{
  "n_layer": 8,
  "d_model": 384,
  "n_experts": 20,
  "experts_per_token": 2,
  "d_expert": 352,
  "d_shared_expert": 0,
  "activation": "swiglu",
  "moe_layers": [2, 3, 4, 5, 6, 7],
  "router_score": "softmax",
  "normalize_top_k": true,
  "routed_scale": 1.41,
  "balance_loss": 0.0139,
  "balance_bias": false,
  "router_cosine_scale": 20.0,
  "init_std_router": 0.0157,
  "lr_router": 0.000533,
  "vocab_size": 50257,
  "norm": "layernorm",
  "norm_eps": 1e-05,
  "tie_embeddings": false,
  "optimizer": "muon_variant",
  "lr": 0.0117,
  "beta1": 0.9,
  "grad_clip": 0.5,
  "batch_tokens": [32768, 65536, 131072, 262144],
  "seq_len": 256,
  "train_tokens": 315200000,
  "steps": 2700,
  "dataset": "wikipedia_en"
}
Below are experts of layer 2 (counted from 0) of a mixture-of-experts language model. Rows are named router (the router's row for the expert), down (a neuron's output weights, with its number) and show model dimensions 0-191. Each number is 500 + 40 x the weight over its row's rms, rounded and kept within 0 to 999. Numbers have three digits each.
After each expert's rows: a language model's description of what the expert responds to. This comes from a sample of Wikipedia text that the model never trained on.

# expert 5
router:481528422586468486502524518448495466553513554491452502449450578544498533496522548486465475438549517456491559568502535445561487473489492513454530505485468551500552560507498475609605528556476481485483500520528472466444489455539475548500462484464480490509485456446554444559440464561482491496491544470507511506568488477502555543478515527488441421534434516483560476489552462443482477472463490483501519504503466527485513487539538402493512461457469609454507477543528521474508549513458575521465455508539500508471544451534502506504459453502505432566570493530518516490494490374481516536
down0:525563503496474579418518444436556526515489499538530562459439551564543462504492492553504450457545473536461511461497476416460479520572520491492496477470573542492493443485444467541433512500509481527501394535548449558565489493553478512431569483455566537526500443486500457437580520556532508496471461503478510558514487527503534485548463440473407568563498518466521572449450480504563520555471456515438537465566514549503490498424495550498477462454491528463497521529526436452462472433434437421496538479495533502490481516511432526484532500445471505505482499453572561488454489455477541528
What it handles: Pipes separating cells within table rows of results and statistics, plus section heading equals signs and country codes such as USA, FRA.

# expert 7
router:519460492495526457494538555516521471547510498484493507510480509535545451489498497538530425552483447498451482504578567547457471466486484505455567483440502429570435520503553532483503473477497569499474471484464515553518490519483454453514440442469453403496454440491562578487506467446477450425443492477483489473598501536490495507520527540538522471455487481578478514562454512562516517564428461488510512477499515565551480530514499490490512510453482483458479513467439530539480518431487507514473435462446474490530530483470540488527579548499498533413488484470471443590499490436523527526
down0:464581511557499457488473542564503463514532499503518526483434518454517545479534497531471538399498443478517516507561435563533485459474478536612413557485534501486523467460490512470490498439481451457485484458599455518507401508586490474484454561518563464456561459502434505470456543519511528528447511502549425492534488526559465501533534563535489425443531528509456446481451509481495549507555512482467493515520494562457538564523508496510524490527528427496484516509491518555553506520495465519481476516500469496454520518519512550536525505505439548522499454533533508430524520458507547479
What it handles: Later digits inside numbers, times, coordinates and percentages in tables, plus quotes and modal verbs such as would, could, had.

# expert 12
router:560462456480507563539517508551586473492490509492447534575529534506511572472550558448568520550490477472540492453500510462424447470509516529533554483457500523460468503470458468502539492538481526514481530499476454520512483466477495440532491530573455533512503493521564527522454574527482511476510480578488499557515462510524500478488502505431507448490426487467483464491539472516511447501518416529559470547404449468485434476457534509512524496435457594459539455482483462509489483554498446512493517512564500486566548508575485507538442488485532545585535528515469473520514434471520508549
down0:567569480541533462540516498500521493526446585537467494479511455537519525516467458511536429456447476494470496482473461549522506520507488474439597547426519456499578509519558480557445541538492509439524453478477506487558455548453432524599490476451520463525458456470514482478561433533476556450458519491523509507524554490552524521464538457497517518540493508551590494624450528475474550500545544493523488528477541504515485510532476457541477437531529485460442478490454544475561544514476471507527554482463529449512474533572493485465569499505586560482557463501452461567514456529486481475
What it handles: Articles and possessives beginning noun phrases, such as the, a, The, 's, his, their, its, mostly after of or in.

# expert 6
router:438524553545505412524603509500460491443416488473491515540454458545473503485502526527423537552520585506459512436504488525577486505512514493437580473515502471564509470452431519569484542487497510489522496478577504537437444575489446497491433513519466498510554479475520491521559502557487495522544497461517469479588487523574524465509555514445548468428545553562487542453416589504448535487494532420535503489512579558512464556521571457551482449490461488540503479511421469530489465514532474470498551450469524519536582459528517428543524519451488465496482487520568560545489486503569494548
down0:538530534425482496595465496471478555508528527446494496542489434542522538477479548527505490448425534444444472501577461569544445440429464513538542469506538515534588440480579488502447548500510446503402528594573565533506525445403432395526493456539464498483540471513536452489493495513495459510524515504562538471512496469488436482513471537487537503495515442519537486481482497513490500492541544519452482468511529508505573519511444487488539501533529562527499528488504488499496486500533495506534381528526562515536513445507541407452490469549551468539487578473545478522517527507506507492
What it handles: Inner and final fragments of foreign names, surnames and taxonomic words, such as -idae, -ini, Duvnjak, plus the articles a and an.

# expert 15
router:492550461510537524512484463492528434582553499490498514491475540546538466485474466473502614478552553505493501475458452530431522464539445548519469438525499364507518484503556484416459474503539532497485523511539450469528500512496514539528469521568497439527481492517465469453478538527421540465519489482560513509458505448492519518486573492484451549499461451423516599483572599506514466552568486482504514496523531470438451501412471455480504542511468491506510530475533442482536467501454563567412456604500436530439442501444455516483514521513417455494470473481483539562478513555532478511
down0:517535564455448473504465463417572506520441506527509496540555427551417501406471525524564547520464449514492496565453554509503456493516438490488533512525472549476535538532492459498503467507475457492494539427503473597525581503563524505547546460507442582472454455529442584473473477557518576487475531489537477432508533506508505550565517466568481451464514404510488479478518486437493532469490492523476509483563440531513483480435453536502399509540547555575530438456519491505485503453528478483513480484538460495508532524517529440548520567469464583544516478413541503482512466527463528488
What it handles: Connectives joining noun phrases in running prose, such as of, and, to, from, into, or, and dashes.

# expert 10
router:549474477538535452467449527454495507461529446483476434528510528519521454488527521527471485568549490425516525414410523496458410445504574487490513503516541510449481542462545504506470464527564544500489491493507470565540488491524508464487461521531502499463473497469521490520539543505492558541406471551456445529523452531566512544444501477492469552506450466521490472486441517565531494521527496458566470507451390492485446535545591473491510479531500521474573448471501481451494510495533492464572532469517510516592519505443528520548459421471509460603462489510516411501547438486537539428
down0:477564481579508516497544536506508471476498477447485477511467413504515530571541632525535542445530428547547494498498470562475439499406509525409503503560479463499505485519446451516564499510441546538499478479467536593532473513518500518503545510546401525487492477465556465483501559477558446509482567450508472507546505483503456537504581475555477532453463528434474464568492400459503496435454460512463424572527530473420502522407565514484497473441518515551520587466478561495506502512492466450474515494479524484470471455521514492495518473453514543533580524447556498428464479453492549576
What it handles: Quantity and comparison words after an article, like other, one, more, most, two, fewer, larger, and adjectives before nouns.

# expert 17
router:494483496501446435522519467457552461536448516527493530478558525488502521570536549555459469458517488569432525453551545535518539560561500605495594504454431523491489517491569513528432480576489484482472557483446518504541512512546533532469458470662450525465470436533505499522507524496439476521451479461529498475459559479466487445566494497488464486515554507531466434488512460566508497459505537561492476449560492535493536441470446458540522560506508455421469543462435541473484498473512451504492478546495543520549427520504497512544467582496481517457526502495489426467496514541487461459
down0:535471516493550443500492539439448470512489563486480434528480465528451560497501388528529525501467524504519534492511486539535484484573492562501549516464465538353486535502497558539514507529466464463538470514504438500545549510476522447542515535520486482442499553458521515482466527477437398523500500460520504550522484464554501490440435531534517431479527571529489447541444540487498490592466510521500580482472434477493561519549511498498482487486489516426557500455594524503507412464525546450531530484499479516481514507450494509530482486474487525525428502530533444502456436482452525493
What it handles: Colons after infobox labels and in times, plus zeros and nines inside years and scores, as in 3:34, 2007, 1913.

# expert 13
router:498488539551559492474512575441491448511455468491463534584519474520462489472488511498463521520497461463499460546521472490513502539553496551472431401555472453515448473564453558546511563434495481520423540470477507470521520503478465530537583553476566482503530544493460491471491464541505489480523536397440489498491437549457436638446499440468446593473597516501491496551465482492510558534456488510524555487514448505472520495560524536473490447508543545464514524478541554545444575513523461569502475571542499514445505552469584558433506464487469423484460532455512479510576518492504562441
down0:459474513499441441415537553539485566498630521495444501508547468482545531453509523540454538524463497478542568510433446470477522514505472484503506427528497476482473558501496500430499435464461486482466531517484517487544470453546500465525521479511450490550527524507496457566410465495487534513525451465512424525504500528511451500507502566596496545578567409506446525502530476502485397516503530498529430537444470464513481529455515570506548552549521510530489508526529509473407410426457524512482534472501507444494627557513490496457479510471471435482520535476474399487471566475488544561
What it handles: Lone space tokens just before a number, typically years, dates or table figures, as in "in 1848", "| 3 |", "September 25".

# expert 2
router:465521506441523497472434501538452524500520549571513480493511503491500575579435437465481499511501528461572479398510533511544586512492480446572572458481458492513438449497472392519537501444461498500496433502585474539442532530381488513483517521501492491514558538519496441577453564531501510484511575453492507490570399556547496506473509504468599550484532533469516515482487467452462513501479566442514547476485572513500492569552564438492501494458505525450471510455563563497489563602444536441405489529549519495522550503517500483460506539410469478506514523489513554529461433523514528507
down0:496469528516521467362492459582450474549535499588510512516451458500492445488520479493547480554494545464459561446481512540494530566570492481532524519457488499499526570541541528579498534412457519504438464555553409470460557467528473517459492512490498475512526438506461588550501507500577504583500482511602537472526432516478451515496440548490474531497495522443473516495521480531495497544490550554577499543469537491467556496488509502440466479522509510516479515464443533562435427544545501430506516514521514460501460548489524468494472453519437545520480432487421509472490451502480513541
What it handles: Final words of place and person names after a first word, such as United States, New York, North Wales, Tel Aviv, Israel.

# expert 18
router:464457530435446457466473499500548468509511444521532518502470532448452537501456524498469508562510482525496502548487475470530513481470477486426583515512502452557525529488547498495464469469509482503451438539499511468575599442470413474571493455485487571472505509482475551455473518482537539476468508535495493499448448482479555515520454524373498521449458482476511482599580537428584480531493486519511460531448454480497461363480468575483538545516469454488505511494431448472527501486518476533549530465520518460535488470506422518439430505535495475553517513607489452448470514494485412542
down0:469515483498571555445513464458548503484505504493457526491484426529537478489538527541517577542488487504517470492452571514492509583558475448515499476592411492506476489506479506499531520473462477503529482442518501438501493458611550596506492511497539517586486500592511467471452451484507499568442516454537555471488482442538484525448502503501468418473539526491520522481559481495529410518475506494518476504486525477522531440498446525522515518496509466481500500513470511491530489588531526504443524484543469609533553515479495488399485518524526491531497530457606501520438424475551369445
What it handles: Subject pronouns he, she, they, first words like New, United, San, and middle pieces of foreign names like Yichang.

# expert 16
router:431497524551508450443519533523503498490472393552487539482519499430457516508553509569538512419474515441456533557547504528385503486449409579498459576452478502519507473487525458528467554523530535532527424494476589469487474510515562423476491463452558504509438546523454537404493441433550507524407496525512473509534523559563475516463493516462459531495518466529510529502461512575553516451483520464441468493531516537521521466489466511486582451533483400466495522480491497485563516427528476544434512502462451502544451501456514557532547564588457510557478588479573482399539534488521459427
down0:489471478573455489515442510402442464450495505468454558477574552599446510497491586515464474629528497433401534483521497522494500464472464494524447512526496552481483525482485516531640462516464497476413542513486523539500507545450478506513441555538475507450458481465520459545560583511515482537578497507541448522455479484543539523516528511519488473505450466514537483514478485444514438479507514480478560503516543454519495557544522439466498554485521469520482467543521508516470490490541531577486512481478553487536538515482461527457461500463531547524534465559501589554545492506487469459
What it handles: En dashes in year and score ranges (1931–1989, 1st–2nd), slashes, digit 2 or 3 after a dash, and byte fragments.

# expert 19
router:517521540446496535468597497499494465538517453545537548560528478525452530466456460456510492483488517521482502599489410556529462503507501481536439484546500521432516539440491486437496481484543467510518499540442500549506492560422581464438526541463499476512483458511524543498498488492550483555511515473537494514493505478460405513486481566599534487462497498511449493481502545457532507434550525536438549460484512484486599588443443540505536485489489428528512426496478494521507506473481373516535473486433479464531505523500492524507487537480474487468520489509445522474563485540455496531
down0:484556513479500518512479519521523443446461430585502500504531518492516438462438524512463503490470500546500513573455617515413530447481541507538484450523480462540512480480547456451513492573445482521571507475520516470480486526455457483463514496554511562492505551502518527453461526493551467559434450450530518521511586486526515461501519482497574502460452471516450538478515556495488540513440491425468529547457408507526517455510530526469521460481510519589572514416544491466500455445488529482608415521477431481543574400525524557491553540437518475479431493474503537516503505530545482466
What it handles: Prepositions opening phrases like in, on, with, during, especially after commas or sentence starts, and list-item hyphens after line breaks.

# expert 8
router:488457496492495514512498502545494525415496467495460467513446534501530422500472505490532496530475438514468560508567506476505521541593539395472509618456525498540537527585512506519462520481481552490461441539433538513494444434472505559532502454467569489441468483423478370493564495531522461551495558568524543526520486482509441525551460471497582552508521464542472486571537463496516496473477537548520495567484488470489518495525476496457483532495540458546451446508493473469468516486495574523579504513589483471520504466565610535533545419489490556450472438549517510517523500536433494530
down0:475518501471526520483541487430543525493513452469493572471549534480500532433506494508476452511555507525447493603447457484482411465417392472482545448521496400459521535491489527512554387503546520560545518520538481512503471498622531488499504515476546596608533547512516524473498487558476557487508438466542454506514516455511536514468532472526448525473456461505467531512546481446516489545446473501493501470460480470552470508457460505461545502528458515489558562490547495565581515515460492502401473452494512481504544508492466546467469464432466513524508523503452528476530439496426483496
What it handles: Periods closing sentences, often right after a year (in 1830.), section-heading == marks, and final digits of years and decimals.

# expert 1
router:474529552574473525534490524513473533537489505551444569545549427528474456431483501531490483479578515539605448447468520461467528512561524500529402494441529523434545484517502573478520496595468480464569564539416575514514522511490486509489470530441500509519481545511557587522549446423456441470526455521446560457519542529510452445507467436545433523492494494487491506482482471467524438545430467537467473480542478435543516532536497583506502483496574474583410479494500598493474514496557534450556534500469504474423585513530516507540499462489538493507494518459557443558495457536474529483
down12:572525577553477577513485545446487468489485443448515547446512548429579502478510547532428549492550531467579484549481463482530482504566525507472454518483477494420526564545520495562507479488544555478617539450520472487413490521480576514518549464485511549527506550504507478534591449532512506549528468511538416488462509516506556557505548501510538447448452486558595533481519469499506488506520524469487448492495413471434563470514499461486526500572468509515517538478518468451444551493445436458476545443474490614476429454517497516495386463583503521503475509543547533511528487447508499520
What it handles: Infobox field labels and row-ending table pipes, plus the first digit after 1 in years, such as District, Born, 1917.

# expert 0
router:610482512508423610539415482477467439531469517456507491523490479445597548547500511483576431496508448469473512567460514484599522563442534474479503528482561525483483467478423485575518480530535522633494476493520592431496510499500426479525527501473470551459554457571516522519513436541514536465461451495504486449543526494433534481551485487571488454504385497494545523501495443487485534506533473512511491447521483559472525541436429545486519493535489509487474575529531491542421453530531472520493476491539453500414443481516469488485507515505500497470434530553498426489518557521458509508
down0:510455517508506509491531476465463554477484498504497543507587501514511518488500478467450496530435532469520515464549499548446483502586484402541412540491519554496471504523490456516518475516463556476574465370451475496499467467508516520432498513538585487532486411425502494547494488500460499467411539521517491566550444497523467531477484470529547484513543527465498500482579474526528533527456540465486532535463478493496516585410462527510521412487513410508512453512527430482490552482455492454463515478500497453525518511407507447553542460472501507510548535479581486530498477501508482492
What it handles: Opening parentheses and quotes after names or places, as in (born, plus first pieces of foreign surnames and odd symbols like $, ′, ^{.